config.yaml
hidden_size: 512
n_experts: 64
d_shared_expert: 0
normalize_top_k: true
balance_bias: false
lr_router: 0.000596
rope_theta: 10000.0
init_std_qkv: 0.0287
init_std_down: 0.0
init_mimetic: 0.7
lr_mult_qkv: 0.5
lr_head: 0.0131
decay_fraction: 0.386
Below are experts of layer 6 (counted from 0) of a mixture-of-experts language model. Rows are named router (the router's row for the expert), down (a neuron's output weights, with its number) and show model dimensions 128-255. Each number is 500 + 40 x the weight over its row's rms, rounded and kept within 0 to 999. Numbers have three digits each.
After each expert's rows: a language model's description of what the expert responds to. This comes from a sample of Wikipedia text that the model never trained on.

# expert 29
router:424504432434416515443493497562539492535419450442499518504482523545564526458575504517407527531545516471517500515484530494488490500433469598538479515512487516444534544472511473507538535581487475507518479561509513524520433530467472555515497598522463511492484574528525554518490481491549579555484540509535543476523534398480416408464481476508509458452511518506462501496509579533453460479512
down0:594475552464458569550457394548548469430517509533473524529508528473466477497509485550467476437490670482495542534489476441477439534422549483502482545526508460532498448531512451522484431492504535519550510490524547514485487506539443464557527511482508515458484545502563532434579471513440410478549483536487490430516529458495432474524537474524498483511512517525552530541553529476497498475526
down1:485498513510534398566453475525553508448482501552447544505433430488482508557533505531521428504485536471536513574551514578463516414438572545523479524536442501504519520500485541530572479482466519550498445581463477475450489486520437456484546451559529510497527434562476553466472489492531526448529495542558530518494494422506518496451490430410495462528523551499501492471552542488485407454437
down2:521537484476475523539490505464469523482496446495559525544502517496480486509457556467501478520600550514472490419571513459443547479528518545467477480439523457426506445544531466493536442440505545512543538458451544452546492493446370449450570477611552486528456476486518496460531531472439522534477453451532497507462506548443476568495509503540458521524475506509562489486546412524522560574536
Adjective and participle endings. Adjective- and participle-forming suffixes and whole adjectives such as -ed, -ical, -ated, known, public, well, early, active, often after was or be.

# expert 43
router:418540481431456464469473496506551527502469447445519463506479503501554467478501493464440517524570487464505451498504533489458470525460500523552541522516556519489515538486558485452542557526533522455517481575547532521503444457461471584503468592566417486576514581558552538459489570513516546664473515515531499527469484405490457454512518505488520465531485561471498477458517504532451470453513
down0:527487476485510489533481483570515465505492486472531485440475486505527471490504481528502519536544497499508472569488525480492485522487504497548494511473571494463491468465473517478488470517523455484539499425499497459521512500514437553494459486537495524499492162506493501457462495520484516422496485469514568440511452775471523530492492473443461505500511512495500481522516475470514518499503
down1:422473498532578485477547471509483465443501423516472513538524551476503474479483495498516543510522534492438462459487481493435556487560495490521455525520490497461532491518551486500462511523584505523507451491498492509511528465481460559443458522514515559503532334504488515464496468503464564501570490503535551458541536526616445489534538474493466480463540516487491526469573437490497501440441
down2:472513475507516513513450434464483499486444506476526517518557468515446471510473488515519514518503502480527483517475481599543557511465465496556511492518497483526522495604489483556523457489506483488518460480480465447529523433495506457495534483469502454474507412539513533476518471455496468522485477537584515482446469611506493486528502468470494565501428477533453529504532508478589516492543
Sentence-final periods. Periods ending sentences, often with a following line break, closing parentheses or quotes, and colons before lists, as in Canada. and p. 247).

# expert 31
router:476576525488377509455484472514573571524474519482480539495501597529526486506482515515428467493541527473536415487525547493471473510433501527514520492526521605500501522509488484501532524493489516508483515568541560526523476427476472559493499552528465541557541582543548499462483496475475538578514513515515473486461528410491455519456511512495461493492500528515458495420494547514528442527510
down0:482459496542476529528445413544436428410473509475492502487537492491460455429539467518487491469530491471484496532499527493490456510501491607459467505481501495563497521607555451500465508537555446458479447553529479536511482479445489506488487534485484520487404470523474557461457467494521570442421520488488535410446433443467526538422414455429467401516522539515536528517504471494509516490458
down1:580510570513537481446506423417516509525485587515599433514432484509553462528414405563462436465490496494563506490470515468491472510518469419503458509498483551538474555516477509485430488516431477496506557470482485500519407539503570533477493410495524517421479438470509538483480481509481506421527475450519455504462483521514443474474481500479466445591500517445479549535538468486460485520438
down2:394560550512511460451472567471527508521466536577544447416499461476484487487432489547518509484509588518510519478457469482478509533496556465532542491484528553454467479494478501530519614540510487476521466538420449550636509447527524520429523418596457517449488577539508537583439469481598509505574508403517540501468544473493544452525427529503494469465446517435492492489460542566417520516524
Colons and line ends. Colons after infobox field names (Order:, Producer:), line breaks and table row ends, plus a or an after as, is, was.

# expert 17
router:408554484470437519511510434478548572484470519512437538521544536511477488491488540520459524545549527472529491525487529469496500571503523522538509538506481513483526522566482518496485525534486511490473492545531492501494443524437435593495493530536473457547528573491553513424506530464481497565477573491522475447529530436466472472467489505543504405457513549538443451430485563533470500476497
down0:506505540409463515528475515500545482494553496537562480562544521538499499500525485574521547511501406507575463554592508548503462479514444429462470451486459416463519502586509499536427530457547499489508478515576496521476501526542507590541540472540495483558478459534450525561489560454521496532440486568631455560517529539541461466472537379524516523461537474518532458527519560513523507485443
down1:528488546509547473548417536505453584533493493458545453534452501507480532484478527502420511519505514524480481587519527513495479433504590497543449543483488466579430510506555525545503519479411471512480497505532503531531526500521537459468510492485474560484503458494445444485481472467578519469512450537499462606538501538478500521471521492470520486495498477439475524555563553569511509478457
down2:509475538500546642448448534542552533464446475568537498489514469522469473477490483525488482509541510474555477499492570497547510486523479519466558532442520543512568569488424555485468449463499470535481518511570488564548536483466554490499507575473534475486548538464507555504517448573486504533536555470438504516523558444501567481520486411518462453436453505493505580478488557471483434543479
Brackets and section markup. Opening parentheses before conversions or glosses, such as (2.06 m), plus == heading markers and paragraph breaks that close or open sections.

# expert 55
router:483497508497475557422500468442474547471468524459451549473484493522527495480440539485452487559524540448527452562522518465559457522500569564549493569518520566506514556491530498490540562515439491494495484549521501552520386456474441468519462514562492498539535567522517522577526529483514543617468489516523507485527519361490412474477483486483492521516473486553457449464503519533480456435460
down0:551491513534488529585525443507505450549552445509519498531525484455514453486551438554508448457468513471499549513557461421480594403493504552476509446448473539463536532516486450430407481525533477472441531540530501482432582562532511470505454513515498556511473513561527458548479552567423419525496491550462494578462463471490410555481428471517518526468495464483510494470531479538482463500425
down1:467471440502553497525536483433480503478513477468531560510488457488526491493441537537478537492536513541494544496511474531558499563506429490511438499488562537545518503509497546490555497469507506447501487475549528489546559439460558497528427480553463512462460383496483519417467493504479510529468520446466521504547476561534452523534514520540427509534500462483492460567495497521503450498544
down2:467525567540557449453554546572503604565494457491526489543517526436443522506509481492438470482491509529491580476504478435496560513494480500446497495525503524504513477487539545487472516432506478497457530503509521504467457519448608490476452414592509490495484539540451497469557481522511560577497504467530471523527467577483475488486501558480500471482451464523481513551508534566516505495603
List hyphens and initials. Hyphen bullets starting new infobox lines, plus first pieces of words after them, such as S, R, Cl, un, as in Clade.

# expert 11
router:429517454467464487474543439484551561489441523498465567529421545532517512445482461486496491512557526488525442516493512494583453501478544510529514490475499552556531528525556542530527503468475487481505499513530511486495465476478477532489506493574463421550509620536510512456515522483487509570487499525513481496499536380467457473466502527475489492512483442511471462383487569547471459437472
down0:580481509492511503502489503504509525530465484462440510509529513491457537465569502491592546501542466448481464477453464484550567532469468566530476472475415504443506533446534527480527535404502473526585488516418480501525502485488488491419587439525530475504497443544502518487512485495545525470575523479467493534511504571516435494513458526507528471504505520494491539592498525464514511435435
down1:458493506489512456549519483571496526514461448451475503532560529487538484580563515439532556542496492521545494511513386508497504488528513567494494518489553548488518484483506530469399579506437562476495522528520534490485500490470430527429512500531482520486497473471577470507503518454508474531461461489427510526548422570490522478506451484567498488509537546477551494488480479471449528425522
down2:516534454473473475471488469542490504531444534512477483530456526538484478518529395545462487522443396552524488518550492501530508586455405473447472474461528509492495544575406496502484476441550504537541512552525453439482485513489556542388547543471591507542600554502524369406510517481483500506446526544545517575498479499505487483531467437470563499518517463507509561516504484508504554520458
Capital letter word-starts. Single capital letters starting a proper name split into pieces, often after a pipe, dash or comma in tables and lists, such as G(arden), P, N, T, and opening quotes.

# expert 16
router:439486483480480406428481505445494547530477442462475487511533525445513521459529547481460527528484531505490502491520530507419461527470515598483548507528470546503526519532494463512520523505466512464519462524499482551520501446433502545492491556567433497545460566555558487476544522436457537591517544478523453498482508392451466412524453533534482460476513532491421450500542551565452477472503
down0:454493458500589460534503553538512550457489518501500504463520475472495480552543456477501508555495453556477419448470453527557506492515522483473457489498532487480479459509499507465478482473539480456545447503440519532502503486516537569499537503460526441499588467535498537477465558485442463541455511533580530474547473524497504484473431524541540530548490493540582496459415482516469532449503
down1:474534614501462541492492471436506509505479475424514523491487486528485510570471475495529466551440516503528462516435506482496556491520516466507605508530439431536497573500442541524520451468525509465515499516469653509566515452536432502511480487478509517471504433495510482422496524497468492494524488471523463544506484515535517528498530526549479442524471568490473503459394493468518524435524
down2:466459499534574424489510406468473487459455499479514447502476501485439475439580542537520494430525477514531506513517443493514479531537515480483500452498445488485466437450466561443549503523476495543551497465462519499455485547487446500472489467506505471516514400475524509427474501408519476443527544473475524525477485545523505536482479523470540557510461523506489506514466474496475505564598
Mid-word fragments, compounds. Word pieces like b, n, all, ell inside names and compounds (Blackbirds, Sewall), plus nouns like turn, own, age, tax in tables.

# expert 32
router:482488499446479501478496498466522547514451478446501563521512543520542482450527578502461537519522497450479445523512487489508476569479508575525504581485489525471500521558487484504525561497436486468479465603552484535483430483435518549517505598485486440608546563523534495492496494444506530484517536471510489467502488343499464406468505500457509444486488493490512479476481534538455488494449
down0:476582514430504484503423472445481444477474533525572546509476470490555504523533457522486559583423441490512474398473485416527469557394514511441542485459418437474466395567480437450474517542507431486492511505546490498465529408501463434512472438505583513429519517509525545418476451507538533489494542499490519528489446539506502543517515536457515477452531536532576542503522502498532520567551
down1:577486469506454522522444440489547446513523429484537525504429479533474540563444437520462573518468492499526442510438476554503454503502586417506491532451542442471491483497548508518482433522480466512464578550479522448463530524463537518470474437508452508540529522546625496533514612491440463593503517450498465470535541507543502558489504414529524489479408458438506510486481532519474492537490
down2:548474546386516468437528560523539491514487466494528514488501525545402469511510471497509496453477437515527448498499455521520479446527550510499522484556519467518449471480502498520480461460417505517537465465514463519490473522517476521550464547536554442512483607480536513600574487500578506547549547523526491538455488410516456517511493453520470496436475477448496487509496508491496498440526
Common head nouns. Ordinary nouns ending a noun phrase, often before of or a comma, such as life, city, government, station, career, study, relationship.

# expert 7
router:443528495528453570467510517490525454448520448483496543531515504545495449484540543488437464523513550435468436514543469517430505531473497619470499533483547538507550569524504486466525483527522544479484493505506536537539455521447477523525479556541401436545522585527567559494538527473492537489537529506506528453456520433520444405511486490471506529463499489504459482517528536539489508424480
down0:440515495556546488435498559452526446528445456501468502523457555500470450507480455489465544402514512531509532496536493532549496466540518479470491539526529536451423453562487539498519487508466451478474518458483530437484499480419528584557549553526472521540528470498471484476603469515516489507494475530505486500511448551469631443586528477547448494507528462453500485527437510548472496489461
down1:515490509510451488519444467455471468475487527510570504454506489489513567502478479519494419479466454453502556523483478485525504466432536505557511504520529531533456473504470442374531502476535522479527527466539465471592522496542493499538467446502525447576495540504471523566520470493538496479529603543475544447452459465489497454498500514456599489484462542518491482477465510459510565479547
down2:500543488498501557493489486485548458499539470487549459495489542552497472512439505519501505457380545491542508401527500533482480508494523507508485531487461510500504551559530450442570507503537449470516437462557537493429445505463511440498468551480597472536477495511491546490465492544466594482530523534444582494495512506469440516502464502536519560483468558553501455465414465536507522493505
Mid-word syllable pieces. Word pieces inside words, often the second or third piece, such as ass in Cohasset, end in Agenda, and in Normandy, ent in concentration.

# expert 52
router:526497500456467525418468542488523587488475528514510553503512489505518456465534485504446527551521511445523521512515512494458478519492506581514543533527554570509519541542514499493538500523444466480467522545548534553525459455470474598489501593528445469529500557514531498453492544450505560610486549475518474494463543441521448515460549464513473461445521484519462492385495473536500428493490
down0:521467511535466599430484416467462486511499485444552532509427409517520496597555506508490518514462435505483497489565474513447515400495537433497536469496424507481498477412484510456477549507515447542520485453526476514426491488465464419496502435443457524551554503529509480548453487411512533506461512561480531563493523505515509512554441491509527450448498510453534584467508544469504574499476
down1:594422521489462561527466477427513540491528470489534533482488481501504566483477536501426559557523655463535572520540544489486456492505482495523460523467437532491412503534450488505541431483474542473472492493456506486462517413501486522499527486489487494484477444496474535526467492552501533518552449474481489501497512547582547487552490536487574464503503489543478463509500571464529526445571
down2:456500442491488460467508545479505562445502510524553468551519503576594520400490439477518502555537518489529472503502557411495533461525462525552459428519510534559540511567453508453450488513497502534539458432499551475496437518512491484470436527561515488514461441477534563489490516500543549510535434561493576572493510452563431438497465508433553462545523501538527562523481462526545439519538
Definite article, determiners. The word the/The and similar determiners (its, this, first, second) before noun phrases, especially after of, in, or at sentence start.

# expert 41
router:423543445465359412453497502502569583534483471511524425499522537541510484456515514484481502544560509452462467519514477505441480512483488568563514493498455524488518509483472504495533539478489509460509472550538582531518410466524464529524507493537476437527523593517534534485495547531466487582512484495518513426486589410463454446414448520522459415465510465495429464397477524549484486452483
down0:440544480532458464493456507518496505491549562512538470521523497516475497508537521493498487473547501534548464466508441580487488523533460453533532517497556517534539490455553380475470601497500472478468481456512536507453506491524495576576466543437493522476425567500489567506549497457524494482518606430482523512493538534502458547513442543509458445502485533490394544492621449495526430517419
down1:461466505517421492483449541527511547547495447526501522528546526530516581522471515478544465505453465431560468473477460477588493579504497477523499400498487499495483513501425327526456488504465492471458536520498503502531509576514460505488528487540463517498535482493531485537471466459565557509489464496456482463517523481508564530459560478524540510469526446481453476469489530558481441481448
down2:460522591562459592511481446482541651477464568493504479556507417460506510429506441526486497476555457492507518538518540477560518463541499525473485464517510508462494517516532459481451509513497519509515528523523480486546538473491456516448491551510528515443494552468472481523538561520481493509475544474491482500499546505486490511487538470509502506462491506472492460444504579514472488500427
Capital letter word-starts. Single capitals B, C, M, D, K beginning surnames, clubs and places in lists and tables, such as B(ryn), M(ouse), Gu(ardian).

# expert 53
router:464538460468467515503480481506534570546475472462527532492506544548516474432569483505473507520523543471493441526519541495534473505485568471538504554522529572522501500500493528485535561482393506453492496520558517489497425443518476565546531541520464436539483547474520518473543548402528532573502479517502479430529525392534478530489523487498561460507428490508486476427454487570416452419514
down0:552493472440469534500526519485416498509450439494503529568546421513487451511493507504481531519476577448447371544487498453493558456535524474497486546558519503491535540448490547445522463497490542517508518474500462496518552556470389473466493512517545468491503493478494474517469494493500511521480492513482416499540522508446531491523565465479468591469511481457553544434515480528453555432513
down1:493554582539506516488507494558535474551520481537502466507544454469543489508519458400545525510542536567534476480458518429496471441514479492597500478574515480485489550466477529508490536512571539436454472509496605621534546555566533393511466463521482499489531525498478461549460424522497439545509453472532570483543457494557456458488495433582606523492401502456514516463525514514569512516500
down2:511491482486471538529496510516505426487482511497534549506507608489419485435385483480554500504475481424519513533567485474529465486463588518503535481504478388473489462513543409392502556554525421499451445482578457470533507498550515445532498503476485527560502460493513534526501516538519465431534455424551551488475540425516498591448492498510449501541493534499471545508516542468389485450532
Mid-word fragments and hyphens. Odd word fragments and hyphens inside names, compounds and table codes, such as Baner(j)ee, sixty(-t)wo, spac(ec)raft, Round(-)robin.